Experts of a small language model: 128 experts in each of 13 layers, a softmax router.
Below are experts of layer 3 (counted from 0) of a mixture-of-experts language model. Rows are named router (the router's row for the expert), gate (a neuron's input weights, with its number), up (a neuron's input weights, with its number) and show model dimensions 0-255. Each number is 128 + 24 x the weight over its row's rms, rounded and kept within 0 to 255.
Before each expert's rows: "gets" lists some tokens that make up at least twice as much of what it gets as of all text; "mostly gets" lists some tokens that are sent to it at least half of the time. This comes from a sample of Wikipedia text that the model never trained on. Tokens count by the router's weight.

# expert 75
gets: " that", " but", " and", " which", " However,", " who"
mostly gets: " that", " which", " but", " where", " when", " because"
router [109 110 157 128 117  96 153 130 126 127 116 168 168 122 159 118 136 116 116 129 139 121 122 120  89 102  97  61  91  91  81 110 172  92 109 112 159 136 163 115 117 129 101 119 185 126 103 159  95 130  92 122 148 109 168 131 117 125 167 109 111  89 166 140 116 140 143 123 106 150 115 137 125 157 148 131 113 183 189 136 105 142 154 106 103 100  96  99  99 164 116 106 116  81 138 140 135 149 114 181 140 120  65 123 115 153 139 145 120  59 136 113 139 101 139 127 157 143 150 130 106 125 108 132  81 160 118 101 164 111 109 141 136 143 157 138 176 131 115 147 130 113 100 110 118  67  96 157 120 101 106 158 151 117 139 130 105 154 146 123 131 139 134 122 133 110 103 142 149 127 137 146 142 176 154 130  95 129 133  94 100 122 152 110  95 110 141 117 126 157 152 111 128 134  89 119 144  95 119 104 108 125  95 121  92 111  91 169 147 111 120  99 166  93 114 168 114 106 130 113 124 131 142 120 105 133 138 163 137 134 159 151 131 122 108 120 129 140 110 145 135 125 120 143  73 134 146 145 105  81 115 112  96 142 159 122]
gate0 [133 111 142 118  94 144 114 112 141 105 155 111 126 117 119 123 113 144 115  99 128 152 140 102 117 153 136 139 135 135  94 126 106 170 139 119 131 156 122 137 142 101 164 102 110 121 141 145 152 155 120 130  91 177 111 118 101 148 124 135  91 123 134 106 112 151 137 123 125  79 133 113 133  89 107  73 128 116 147 135 139 108  94 144 135 123 137 102 158  75 173 135 151 136 118 123  86 167 118 136 117 119  97 125 126 165  88 116 119 128 109  91 101 141 140 176 126 143 134 159 145 103 149 138 123 120 108 165 130  60 130 130 126 130 144 134 167 157 154  47 112 106 143  80 138 116 141 160 127 113 141  96 133 120 101 148 141  92 130 109 156  94 135  96 137 118 115 107 149 139 101 166 141 129 173 146 141 107  98 145 131 137 116 126 111 117 100  52 145 135 136 149 137 144 135 133 145  93 149 140 120 158 124 126 147  98  89  81  82 167 149 117 107 138 159 102 128 148 140  97 120 119 131 160 135 163 106 111 155 160 132 100 127 173 105 142 158  79 155 115 119 108 149 167 133 149 128 128 161 123 206 167  96  89 104 134]
up0 [113 143 134 100  80  94 156 124 146 134 114 113 151  95 176 167 102 148  50 111 144 124 114 109 108 151 103 158 167 119 136 157 138 175 112  64 128 133 128 124 137 102 133 128 138 104 148 131 144 142 148 111 161 150 100 162 111 160 116 154  83 121 166  81 127 160 131 140 134 109 145 135 108 133 127 145 142 137 103 180  92 133 134 123 116 150 126 118 153 102 143 118 142 176 146 125  95 127  70 151 106 158 109 116 126 132 130 123 131 143 112 166 130 103 135 123 129 134 124 145 143 155 108 168 132 101 106 160 121  85 145 176 141 104 119 129 119 175 133 128 105 119 147 115 141 123 126 145 132 134 125 105 142 108 110 132 128 165 160 113  95 100 165 142 150 121 136 147  84 159 127 160 106 116 127 136 123 135 122 144 123 136 104 120  82  71  99 112 160 150 151 107 107 105 130 137 166 120 126 152 135 128 136 127 140 170  80 159 119 152 143 126  86  93 157  93 107 157 108 101 120 101 143 148 143 159  96  96 183 152 104 130 146 108 118 103  82 118  54 124 145 128 169  96 108 120 162 130 141 136 149 142 123 117 123 101]
gate1 [117 130 139 131 144 120 123 146 157 131 142 115 151 174 159 134 109 143 130 132 119  86 114 105 117  93 140 123 145 120 114 111 121 128 133 103 127 136 137 108 134 177  94 128 104 133 130 147 137 129  93 133 169  58 118 167  65 157 191 173 137 106 106 103  88 160 153 120 144 134 162 143 175 157 140 165  82 104 122 118 101 126 166 122 105 134 126 137 105 169 124 140 111 148 128 145 116 133 135 181 105 137  92 144  94 125  92  77 125 123 132 116 113  97 107 111 150  91 110 147 114 124 132 155  77 131 134 150 130 126 134 115 123  98 116 124 132 152 140 143 132 150 118 108 126 125 161 139 112 105 116 123 123 111 116 109 125 178 126 132 113 157 125 172 139 136  98 167 139 142 103 104 121 113  92 147 127 156  76 141 143  98  85 176 113 114  87 102 145 129 135 101 160 119 107 137 117 117 119 109 127  83 138 143 152 116 129 116 148 118 107  99  99 163 125  98 106 142 122 104 178 104 146  98 158 193 138 131  92 130 118 128 124 127 117 143  77 146  69 145 148 159 165 133 151 145 180 138 148 160 163 133 140  96 152 124]
up1 [ 96 159 126 123 101 105 144 105 129 152 115 142 110 154 137 131 157 109  98  94 162 119  91 132 155 119 118  96 140 140 106 150 186 150 131 120 119 119 172 135 128  82 103 133 134 117 111 147 142 144 180 132 137 183 174 170 121  95 121  73  87 124 157  87 122 126  90 137  85 134 117  92 165 118 106  97 171 135 127 177 137 117 128 149 173 121 114  85 136 114 108 153 117 158 117 134 133 161  94 108 115 149  78 150 146  82 124 165 184 124 141 123 174 133 125 126 119 152 137 112 136 126 114  92  96 112 109 143 120 114 166 136 155 165 135 162 108 146  77 101 111 124 102 135 129 178 107 141 133 105 104 127 102 116 148 104 136 132 106 144 117 129 174  95 138 145 138 137 133 129 161 118 117 124 151 169  87 164 145 140  94 129 191 161 118 128 115 132 128  98  95 140 117 126 112 124 165 113 120 106 144 134  85 132 115 156 110 112 114 133 103 119 125 116  91 129 148 123 167 127 108 120 106 107 125 192  99 102 138 128 109 140 101  87 120 117 127  96 115  86 152 128 141 131 148 154 136 136 141 140 118 155 109 133 107 108]
gate2 [101 108 102 109 121 131 163 123 155 116 150 121 148 121 133  89 141 163 136  93 154 113 108 147 117  98 136 118 141 128  71  68 134 131  98 116 146 150 141 114 140 120 132 143 148 105 126 120 112 124 143  96 120  76 140 188 137 167 134 117 139 147 140 121  86 124 106 182  90 100 147 124 168 126 132 106 108 154 158 141 147 110 121  83 128 126 132 117 124 115 179 114 122 139 136 115  57 104  92 149 106 125 102 131 117 107 124 142 164 173 149 134 131 109 142 131 159 113 204 132 109 143 108 132 122 101  86 146 154 113 170 128 115 130 126 116 108 127 159 133 160  85 149 102 154 162 154 142 142 131 102 155 144 118 145 126 122 142 127 128 106 136  82 104 142 118  96 101 113 135 110 108 132  96 123 148 135 134 121 159  80  91  80 107 107 108 122  97 150 157 108 127 133 110 107 158  85 121 136 150 143 169 140  60 155 122 144 150 104 148 162 123 150 134 139 147  92 170 109 158 109 170 130 132 123 143 149 119 145 135 130 111 145 146 116 107 123 142  83 136 134 111 171 153 154 145  97 159  96 122 169  93 144  87 124 150]
up2 [172 159 136 121  82 157 108 136 128 116 101 166 107 131 134 124 120  67 128 144 118 109 124 116 156 128 141 149 123 170 187 155 126 128 155 133  88  99 104 132 164 124 113 100 131 161 146 136 140 122  96 142 135 147 107 100 134 102 120 144 116 118  94 144 178 177 132  95 128 135 119  91 119 159 115 133 123 126 107  86 104 121 135 151 124 119 133 121 146 100 100 110 150 116 124 121 142 171 147 124 148 141 138 144 177 110 130 111 143 115  96 148 144 134 159 145  82 143 104 126 108  82 141 135 134 159 170  74 116 142  59 118 124 110 149 131 142 127  68 139 113 147 118 144 138  95  99 118  93 152 112 117 102 113 120 156 127 133 122 138 160 133 146 144 173 119 156 120 152  90 184 126 162 118 117 128 114 135 140 129 126 105 170 145 165 129 128 140 141 137 169 145  93 178 143 103 140  96 124  96 108 140 132 162 129 115  92 121 147 104 143 127 109 143 134 143 186 104 107 122 166 105 121  68 116 149 101 168 125 156 154 106  99 148 144 158  81  94 131 116 137 132 111 140 125 112 151 102 161 131  72 155 131 127 120  86]
gate3 [155 107 143 114 179  82 100 203  97 167 147 128 146  91 147 117 152 115 121 129 147 108  56 130 111 155  76 111 141 131 119 111 141 134 138 108 173 155 111 149 157 119 157 115 105 108 140 121 108  91 148 147 125 138 145 148 127 116 164 120 127 132 174 124 115 145 107 138 133  90 111 125 129  95 120  95 111 133 149 108 142 141 128 105 146 143 114 157 107 153 121 121 138 125 157 137 127 140 143 113 164 117 129 122 110 126 104 111 169  99 114 167 139  86  98 149  95 117 114 130 102 132  91 130 137 112 117 134 130 158 146 144 173 110 128 124 115 121 146 146 121 110 118 121 136 117 143 110 192 151 159 120 130 116 119 104  71 194 104 100 149 164 147 161 198 174 125 106 145 152 153 157 169 145 130 113 145 116 120 123 153 136 129 112 103 135 120 134 138 107 172 110  98 148 121 129 149  89 156  96 147 132 114 160 140 164  88 101 126 105 160 119 103 155 142 160 148 126 165 133 131 117 166 174 183 100 134  79  92 120 135 107 104 130 128 120 101 142 123 126 131  88  99 140 136 137 164 162 145 134 102 151 120 135 114 140]
up3 [118 154 113 127  96 143  83  80 165 136 102 152 120 151 143  94 118 136 187 144 102 128 147 124 141 133 174 147 108 158  88 124  93 102 122 132 112  94 142 122 112 157 118  91 119 136 138 134 124  93 156 153 128  58  70 122 118 119  82 111 168 165 112 141 129 144 153 134 106 152 167 125 121 138 138 142 170 117 122 102 149  84 101 124 115  86 133 150 124  86 157 159 128 142 137 125 190 140 136 133  85 131 156 142 105 139 107 106 114 168 121 141 124 147 149 115 159 146 169  96 120 140 131 161 132 132 149 123 147  68 100 107 113 133 134 154 103 121 106  71 148 113 111 128  92 161  81 125  93 131 143 138 151 125 172 121 145 104 113 149 115  88 128 127 123 123 115 156  92  92 170  96 116 115 113 128 109 142 144  82 134 151 163 126 124 127 150 160 152 138  98 124 173 112 120 128 106 127 116 139 137 119 104 119  86  88 134 137  99 173 138 128 145 117 113 124 122 136  97 129 109 145  98  96 122 175 135 152 147 129 137  92 134 119 165 151 130 103 124 117 136 134  86 145 121 164 127 109 108 166 159 119 156  91 131 114]

# expert 59
gets: " it", " he", " that", " which", " It", " they"
mostly gets: " that", " which", " it", " he", " they", " It"
router [ 88 168 126 108  98 142 147 157  88 118 118 129 154 105 129 127 111 142 174 110 151 114 118 143 122 124  89  80 106  88 130 157 135  96 102 149 127 141 146 155 100 158 109 142 148 131  90 119 127 127 118 150 139 131 140  96 153 120 162 130 139 145 157  96 121 155  98 126 130  88 141 113 124 157 112 107 131 107 185  94 147 133 138 135 102 124  97 130 110 143  72  99 104  87 145 161 159 167 129 154 118 117 111 143 154 135 152 138 119 110 147 110 128 129 149 135 174 150 138 147 117 119 153 162 143  91 113  80 104 142 131 157 148 111 175  98 116 135  93 123 125  99 151 174 153 118  96 146  85  55  98 154 146  70 122 145 152 153 147 124 124 144  86 107 145 124 109 152 146 110 122  89 122 145 151 189 139 138  94 187 134 112 102 129 140 169 103 135 143  96 124 116 118 143  99 125 101 140 140 106 129 108 101 146 118 112  98 142  83 139 138 143 167 102 107 156 139 148 140 168 128 129  90 128  71 118 144 134 129 153 165 163 163 109 132 144 109 141 150 129 149 166 110 103 112 132 128 112 157 120 108 126 106 105 150 117]
gate0 [134 135 105 125 126 114 141 123 184 101 128 121 155 134 149  77 108 120 142 185 123 163 144  96 101 116  91 126  85 134 131 119 157 109 118 136 155 147 121 121 145 133 124 109 148 129 123 176 147 151 134 103 137  99 117 128 127 163 129 109 143 141 130 143 114 150 153 110 134 134 149 162 127 147 134 116 129  96 164 176 132 151 132 111 136 159 121 164 171 120 101 145 149  93 119 100 172 176 111  95 152 183 134 122 125  80 174 115 131 130 140 123 119 139 152 106 114 154 113 119 124 146  91  99  91 137 125 153 147 154  96 150 144 135  91 101 148 107 152 194 153  57  90 140 148 110 124 123 102 136  89 142 115 152 112 147  89 143  92  82 142  95  96 156 123 180 127 140 166 136 146 126 160 129 125 124 126 126  91 145 151 144 125 160 139 146  93 103 140 123 104 124 125 159  98 113  91 128  70 145  88  88 139 129 144 136 149 111 173  82 147 105 108 132 163 123  97  97  91 123 165 159 137 110 125 143 126 114 127 115 131  95 133 173 128 125 133 144 124 121 128 127 133 122 146 130 149 133 160 193 115 113 116 126 148 151]
up0 [114 139  94 143 150 110 143 127 167  99  89 125 162 123  82 102  84 104 139 141 112 127 133 118 112 118  98 131  87 128 152 141 108 131 122 110 100 142 122 144 174 136 113 180 115 110  86 146 122 160 138  81 145 120 145 145 119 104 143  84 173 160 120 138 110 161 121 105 108 117 167 134 125 128 110 138  82 123 179 122 149 139 145 109 103 121 104 132 175 134 127 176 147 101 154 128 162 126 123 131 137 157 100 160 138  93 130 105 168 122 121 147 137 138 127 103 143 118 105 127 131 114 108 138  68 131 113  59 145 133  95 113 125  77 144 150 138 166  97 104 132 109  72 122 106 133 128 122 101 123 127 118 149 158 134 100 144 135 118 102 161 107 139 126 168 190 121 145 155 161 162 145 173 158 150 155 100 129 166 146 145 117 116 149 112 152  94 112 130 113 101  70 149 124 138 153 118 113 137 154 110 142 123 118 125 102 107 191 144  87 143  91 132 140 137 145  92 150 108 153 131 165 145  98 129 141 128 103 161 147 146 135 143 141 156  88 124 149 102 101 119  96 110 136 138 112 101 135 114 174 140 112 161 154 138 133]
gate1 [132 157  66 154 140 138 104 127 135 155  97 159 120 129 125 171 109 145 115 108 113  78 139 139 128  30 143 146 103  85 124 101 122 138 135 130 100 104 133 136 116 140  94 142 144 146 116 109 153 119 145 148 139  77  92 170 130 175 112 112  98 165  96 137 140 149 119 102 115 142 104 140 114 122 168 165 151 150 157 109  82 134 131 126  99 111 116 110 131 111 122 115 115 100  94  91 134 127 122 152 104 169 155 130 167 112 135 165 119 155 125 151 114 134 103 136 147  89 125 106 102  70 119 143 125  92 128 118 146 118 105 120 114  71 103  75 148 124 125 137 149 164 156 103 151 126 151 150 122  97 109 143 123 108 118 170 156 126 122 157 147 145 153 109 148 154 167 155 133 136 127 150 131  77 135 133 125 140 143 132 110  99 135  88  75 130 122 140 150 153 118 108 104  86 136 128 140 196 118 161 145 124 154 127 132 101 106 180 109 116 139 141 160 131 136  98 127 142 101 147 153 135  89 119 130 101 145 117 164 117  93 108 165 162 113 132 125 129 160 150  99  94 130 136 129 115 160 110 118 144 125  93 131 139 129 155]
up1 [141  55 169 128 130 152 154 156 114 129 156 119 112 175 129 136 139 120 131 113 134 173 137 107 136 177 128  97 118 151 126 187 178  95 111 115 125 128 115 186 133 139 143 126 129 124 156 122 113 115 143 151 136 149 158  92 116  63 120 124 139 117 159 136 144  71 133 163 146  94 110 153 102 127 110 124  97 105 100 143 166 153 126 110 186 110 139 143 120 145 174 128 150 143 160 155 132 133 137 118 137  75 120 150  70 143 107  84 142  83  95 121 113 118 128 140 125 169 129 130 142 171 136 120 101 140 163 119 117 131 125 110 190 153 156 186 103 118 123 138  92  89 112 144 116 144 114 112 109 144 164 141 125 129 117  64 110 111 167  94 112 146 105 116 104 138 127 111 166  89  96  94 130 128 144 164 138 140 127 121 163 124 125 140 131 135 140 118 110 136 127 146 119 145 129  97 106  83 130 155 135 155 127 133 151 117 113  97 159 157 108 146  83 152 101 149 117 118 111 113 106 126 150 114 143 159 101 127  95 137 127 130  71 128 132 112 111 122  87 125 144 146 141 135 138 144  90 123 101 134 111 138 129  96 111 127]
gate2 [142  99 129 116 170 162 129 169 111 123 132 111 118 124  84 123 153  98 131 102 141 167 131 134 125 118  79 137 107 117 146  94 129  77 136 102  97 111 180 136 146 137 139 132 138 126 157 138 154 155 144 127 157 101 127 111 130 151 120 124 155 173 120 158 174  91 160 125 132 172 126 135 160 138 159 115 142 143 136 125 125 131 135 147 106 165 130 107  99 145 157 117 145  99 104 135 106 119 119  70 179 113  77  99 127  95 112 127 154 139 108 126 121 110 143 117 175 103 127 110 108 143 106 153 102 137 139 142 160 138 111 133 127 139 138 157 148 131 213 115 133 105 107 121 133 143  55 122 112 130 109 137 142 170  93 153 145 137 137 116 159 129 136 144 123 132 148 136 130 147 156 118 127 137 151  79 113 140 150 108 135 114  82  93 115 114 189 140 115 135 100 118 108 154  95 122  83 125 112 133 112  89  95  78 127  74 145 134 173  97 138  66 129 128 157 112 136 135 141  85 116 158 143  72 136 163 153 180 138 137 150 122  99 139  90 111 111 146 124 110 117 117 100 154 120 110 126 126 115 148 135 131 118 136 144 142]
up2 [134 117 108 144 119 127 148 129 100 154 101 156 144 181 178 143 120  93 146 164 138 152 112 148 144 100 120  95 145 181 136 117 124 113  73 116 231 131 116 106 121 107 152 107 112 112 173 142 157 130  65 128 145  85  85 138  78 151 185 142 153 133 108 152 132 156 102 149 107 149 140 107 160 169 130 134 127 115 101 151 140 103 139 117 155 138 131  92 113 143  72  87 152 141  97 119 126 133 127 119 108  88  92  89 128 119  98 120 131 124 164 134 150 148 102 125 124 138 117 103 154 140 138 128 131 156  92 112 113 111 116 154 150 135  84 129 137 126  97 116 128 131 130 114 132 109 173 137 155 120  83 133  88 174 123 131 134 133 121 135 102 122 152 117  99 128 114 153 120 129 137 142 119  81 124 139 115 145 132 111  80 113 110 113  95 140 105 119 114 159 140 109 144  93 191  73 128 120 108 150 171 120 144 111 139 145 101 135 118 138 136 171 162 144 114 147 150 146 164 141 103 138 106 151 126 125 145 125 115 128 141 167 115  95 141 118 103 131 139 107 147 129 132  97 122  85 122 173 120 127 113 134 137 164 105 115]
gate3 [ 93 125 123 100  95 106 135 127 137 171 138 159 131 115 129 122 120 159 122 157 154 124 126 135 112 152 116 141 125 129 142 138 107 131 117  91 161 117 124 130 152  98  68 149 164 167 113 142  95 153 141 129 127 127 170 121 137 120 104 183 130 136  99 101 147 152 121 143 157 160 103 155 138 144  97 111 106 142 170 117 125 144 134 140 124 118 157 152 115 113 108 124 125 127 151  87 115 133 123 139 136 128 148 105  96 130 151 125  83 142  81 119 117  47 134 108 107 120 120  96 127 147 167 145  76 123 139 116 121 126 111 107 134 130 143 115 141 107 123 153 129 121 108 120 124 135 112  94 127 120 130 140 174 143 131 148 136 132 185 121 115 131 140 138  71 130 153 108 106 121 135 136 129 134 112 140 122 111 173 128 120 160 168 186  72 125 149  85 155  91 123  99 103 140  70 111 117  28 143 110 134 126 140 170  66  77 114 154 121 116 153 141 106 126 170 100 163  75  83 162 143 120 120 153 127 129 135 130 149 150 159 136 135 118 125 107 103 143  87 131 154 136 100 117 110 131 136 146 115 158 145 153 129 152 109 125]
up3 [ 88 132 110 122 114 160 112 117 110 132 114 143 140 166 135 137 131 122  98 133 160 122 104 117 101 114 101 164 104 139 158 134 105 171  91 107 112 129 124 132 115 107 116 120 153 145 159 124 146 121 126 118 172 109 192 107 172 123 136 126 145 137  88 118 157 108 165 131 153 134 136 111 100 110 160 115 109 122 175 147 121 135 161 108 171 137 165 186  92 129  91 130 137  87 148 122 135 115 114 122  87 184 152 109 127 160 145 141 113 144 102 153 117 110 146 130 108 152 110 177 131 107 135 132 140  95 151 138 143 101  85 139 141 116 131 130 113  69 137 131 174 130 100 127  96 111  94 148  92 139 120 138 142 132 107 108 111 129 166  95  74  77 136 115  99 178 150 116 109 129 116 132 157 126 109  93 159 130 150 189 129 136 167 105  97 164 122 117 152 118 105 106 159 156 130 146 145  86 135 140 178 122 122 113 114  91 122 123 103  93 124 147 105 115 140 138 156 134  91 145 111 118 130  99 114 136  84 124 118 154 143 133 149 149  99 110 126 111 134 131 112 105  89 147  96 100  96 141 131 183 118 177 175 139 122 127]

# expert 1
gets: " de", " of", " or", " can", " and", "ut"
mostly gets: " little", " har", " Out", " Cape", " Big", " de"
router [127 118 139 161 100 152 133 131 125 115 141 145 131 102 142 130 144 161  80  88 171 126 127 123 124 136 183 126 111 107  97  93 151 140 186 107 135 129 134 157 157 115 143 117 141 169 156 116 130 134 136 114 113 155 138 118 128 131  79 122 144 140 124 133 189  82 120 124 129 156 117 197 131 132 115 108 136  97 105 179 142 124 160 144 125 113 128 115 124  99 135 162  96 128 102 130 108 125 150 101 155 178 116 153 148 120 138  98 118 100 116 110 131 149 151 106 117 153 122 154 164 100 147 111 106 101 170 159 119 134 132 114  92 119 134 129 117 159 128 115 113  66 106 123 117  99 129 128 108 132 103 132 102 157 159 144 134 125 123 128 158 146 146 123 114 116 141 137 142 114 170 111 148 117 169  93 138  86 104 123  97 131  98 145 126 141 130 181 130 162 165 134 136 153 111 100 116  67 104  91  99 146 135 136 135 109 128 101 129 125 133  84 112 144 118  97 128 107 129 132 157 111 168 149  95 107 123 153 131 186 133  84 101 130 125 141  75 124 119 107  62 139 139 153 146 115 130 151 144  79 181 116 143 186 155 148]
gate0 [107 113 134 123 156 147 107 144 152 114 134 121 126 125 114 105 136  94 149 132 128 140 134 175 153 145  94 147  76 118 137 120 142 156 116  98 113  89 126 117 148 128 113 148 110 147 136 116 106 138 126 148 108 154 137 144 118 130 123 135  98 171 127 145 148 119 130 129 130 103 122 127 104 106 114 164  97 130 143 161 127 102 160 127 169 155 126 169 112 120 128 140 134 140 104 136 130 119 105 130  86  50 175 106  96 149 113 118  86 115 127 106 108 134  90 157 159 152 167 101 133 117 152 108 129 144 186  91 139 155 117 137 123 120 125 129 105 191 130  91 109 102 140 165  88  75  80 121 167 103 126 112 109 153 160 114 123 114 129 115 122 106 119 134 100  91 135 153 138 162 143 118 120 127 149 127 147 181  82 117 113  73 122 127 102 182 134 147  83 133 121 131 115  98 209 131 114 124 167 132  98 127 114 151 139 149 148 136 135 132 139 152 119 117 174 152  92 109 162 127  92 150 143 175 149 109 141 102  96 109 162  97 121 145  88 101 111 109  97 145 138 126 145 152 163 128 128 106 103  99 165  96 123 151 134 142]
up0 [148 136 127  95 111 107 111 105  73 133 128 178 109 172 130 113 101  87 126 131 126 124 121 145 123 142 120 114 121 104 160 138 142  90 103 116 107 137 135 113 159 119 106 140 117 147 148 114 107 136 154 137  80 139 140 153 154 137 121 163 130 116 132 136 128 115 134 161 123 123 111 144 145  85 108 143 151 132 134 163 140 108 157 121 113 105 127 172 107 107  95 173 112  99 156 139 163 104 140 146 131 148 161 102 124 109 153  70 133 121 144  83 104  91 115 150 112 126 113 109 144 114 157 152 132 135 174 146 117 182 148 135 129 140 112  49  75 107 124 115 137 106 145  93 125 168 115 144 181 131 115 131 146 105 120 132 151 130 111 169 123 140 125 165 142  91 158 144 150 140 162 124 149 152 116 133 111 114 117 121 146  96 135 136 170 151  71  75 119 109 133 126 137 178 120 130 111 180 149 110 142 162 140  85 104 126  99 187 144 163 119 113 141 125 152 123  91 117 114  94 124 200 148 130 149 110 115 148 144 127 134 138 123  98 104 104 110  92 110 116 146 153 117 111 120  76 129 112 110 157 111 139 161 169 153 126]
gate1 [130 142 135 145 113 120 162 132 126 142 117 117 127 156 170 137  79 106 149 133  82 108 129 166 109 148 118 104 195 113 170 153 124 139 108 112 110 111 150 133 104 133 117 142 158  32 135 111 128 114 115 162 140 141  98 121 175 133 124 100 146 139 116 142 151 119 115 153 134 138 117  90 149 144 129 149 147 152 134  96  96 114 130 111 142 158 174 116 151 169 135 108 113 149 141 127 126 138  99 129 107 123 125 121 134 105 130 157 157 108 138 161 136 104 103 168 110 158 121 125 121 193 153 138 118 148 114 156  92 152 175 120 153 126  93 133 160  95 161 180 146 103 105 118 147 124 160 157  91  93 112 120 135  92 121 104 113 112 156  84 144 163 101 137 110 138 121 147 128 108 132 130 131 105 160 138 120 148 150 111 122 116 102 128 150 142 121 163 120  86 167 103 109 137 105  97 140  88 145 157 112 117 121 163 122 143 131 160 114 129 132 115 133 138 140 190 124 159 110  70  98 130 140  68 139 149  87 157 159 139 167 130 128 141 110 132 159 104 111 146 173 126 134 116  96 108 172 110 121 146  96  99 116 142 105 142]
up1 [105 118 150  98 131 123 123 132 133 156 134  71 101 167 141 123 114 133 115 126  79 147 157 133 120 121 106  99 154 129 130 151  73 130 139 122 146 143 157 138  69 134 171  90 172 104 103 125 117 129 117 160 113 119 102 141 187 133 111  86 137 143 106 133 111 106 130 133 115 131 153 102 126 175  85 164 150 105 184  92  92 163 135  98 118 156 146 135 158 175 140 113  67 152 125 124 114 133  98 151 113 128 156 129 145 126 131 142 148 167 157 134  92 107  98 150 130 172 104 125  96 166 127 163  76 165 114 173 110 160 170 127 168  87 122 100 143  89 111 122 158 135 120 114 144 128 143 155 125 129 144 149 137 102 120 129 133 127 153 123 127 156 103 136 142 182 132 118 124 130 103 141 141  99 137 144  81 130 160 120 138 108 133 116 115 126 107 141 148 101 155  78 121  95 121 135 149  76 105 150 113 111  90 114 129 113 143 162 130 129 135 181 104 129 151 160 125 140 129  94 102 123 135 135 134 143  76 170 138 104 130 138 188 107 129 136 119 126 166 119 144 144 129 135  79 119 136 128 131 133 114 108 116 124 121 127]
gate2 [123  80 123 167 109 114 163 143 141 124 150 125 116 156 151 110 149 105 106  78 159 115  85 133 123 150 138 146 152 110 145 150 168 135  88  55 181  77  64 113 119 153  90 148 122 133 155 119 117 115 148 119  83 146 123 146 111 152 118 192 107 151 135 144 167 125 166  90 116 111 125 182 123 147 123 107 161 121 107 165  92 146 144 110 110  60 156 125 144 138 106 145 121 154 127 175 115 146  89 107 128 110  89 122 103 103  93  89 138 105  92 156 133 137 127 108 164 108 127 147 149 106 150 107 110 139 115 129 112  97 153 100  94 110 121 107 120 135 166 147 119  88 123 173  78 144 144 111 124 116  82 124 117 146 116 128 142 126 140 138 120 174 143 108 165 138 129 136 145 143 157 104 116 143 127 140  73 153 133 130 131 127 107 134 136 107 142 151 140 132 141 123 145  99 120 119 147 132 109 137 141 159 148 156 140 114 105 108 129 158 139 111 105 128 132 113 154 152 163 150 127 127 142 109 145 152 176 121 175 167  98 127 107 133 101 126 138 145  97 163 151 112  92 145 138 130 100 100 152 143 115 137 110 144 117 117]
up2 [126  79  93 151 112 177 136 174 138 141 125 164 118 159 168 110 114 156 104  98 180 131 132 120 161 115 139 153 140 137  94 124 150 114  85  53 160  84  73 117 114 150 121 130 167 148 103  79 131 126  97 117  69 159 133 155 113 100 132 150 119 138 159  98 146 148 138 105 166 108 118 150 182 144 143 130 141 118 165 177 120 158 119 130 104  72 173 108 154 120  91 117 146 119 121 164 127 148 121 143 127 126  84 140 147  99 121 137 147  73 133 149 129 139 116 138 120 184 157 159 164  78 127 181 117 122 129 120  97 155 143 110 105 105 141  83 115 155 123 117 122  98 125 116 113 142 145 144 119 158  96 105 139 126 119 143 133 115  96  97 114 145 153 146 138 172 138 140 142 129 162  67 115 141 141 132  97 157  97 141 142 145 133 121 127 112 113 151 121 123 148 152 156 134 146 135 127 146 131 130 127 128 157  91 142 103 114 117  99  94 152  97 118 153 118 122 129 152 143 120 112 115 167 139 133 165 158 127 162 145 120 133 135 113  78 153 108 130 109 136  88 120 110 130 121 138 124 122 117 133 111 146 115 147 129 105]
gate3 [125  93  94 168 160 171 114 108 119  95 148 114 109 137 151 120  95 168 107 138 127 118 133 145 114  88 123 134 113 116 102 126 139 123 108 129 101 102 129 172 111 114 118 149 113 150 141  70 138 144 151 113 141  99 124 134 148 141 124  52 161 140 135 145 101 124  46 114 119 149 153 157 139 132 105 126 123 125 134 154 124 103 135 159  83 124 108 105 148 145 121 117 146 136 135 158 125 129 195 109 133  76 109 123 143  94 133  94 116 120 125 114 155 124 136 105 193 141 175 138 153 101 130 104 115  90 184 116  72 130 105 134 157 125  48 136 138 133 107 145 137 164 133 107 119 122 100 136 113 120 125 143 137 126 170 124 119 135 135 125 167 155 173 122 115 130 115 111 133 137 143 120 158 110 106 137 139 122 118 102 133 156 106 144 110 161 133 120  93 146 180  88 170 149  82 106 103 123 166 146 156 151 121 167 139 125 128 127 122 135 146  58 144 154 129 139 138 167 163 139  99 131 155 134 134 124 109 140 137 130 124 134 130 170 171 131 125 107 117 150 129 100 118 120  94 152 143 142 147  83 150 125 117 144 124 143]
up3 [ 99 103 104 132 121 122  70  99 109 134 153 162 145  89 121 131 142 102 114 128 152 110 147 140 143  75 123  97  99 114 116  90 128 169 158 153 149 123 136 177 158 104 120 122 111 108 141 158 116  77  93 130  89  99 134 100 112 144 161 127 187 139 113 139 206 102 144 125 143 146 135 117 133 170 100 128 133 123 137 142 115 115 151 142 137 142 137 131 110 132 156 105 127 145 125 134 128 147 100 120 162 144 103 114 159 103 126 137 201 145 161 145 132 127 112 140 106 132 113 128  98 111 139 123 146 141 128 116 109 117 124 157 135 115 121 130 156 119 116 116 122 131 147 135 151 115  88 165 141 135 111 130 118 138 168 155 112 147 117 150 114 130 131 122  93 140 125  81 114  85 115 158 144 113 132  68 140 109 147 103 147  80 132  94 157 135 155 164 133 148 107 140 124 166 150  84 150 153 124 121 134 107 152  97 121 141 151 172 162 127 126 167 106 147  97 130 151 120 113 164 120  76 119 115  88 145  94 148 141 139 111 113  65  97 110 134 130 112 118 108 136 126 131  93  79 147 155 109  93 152 132 143 172 206 137 113]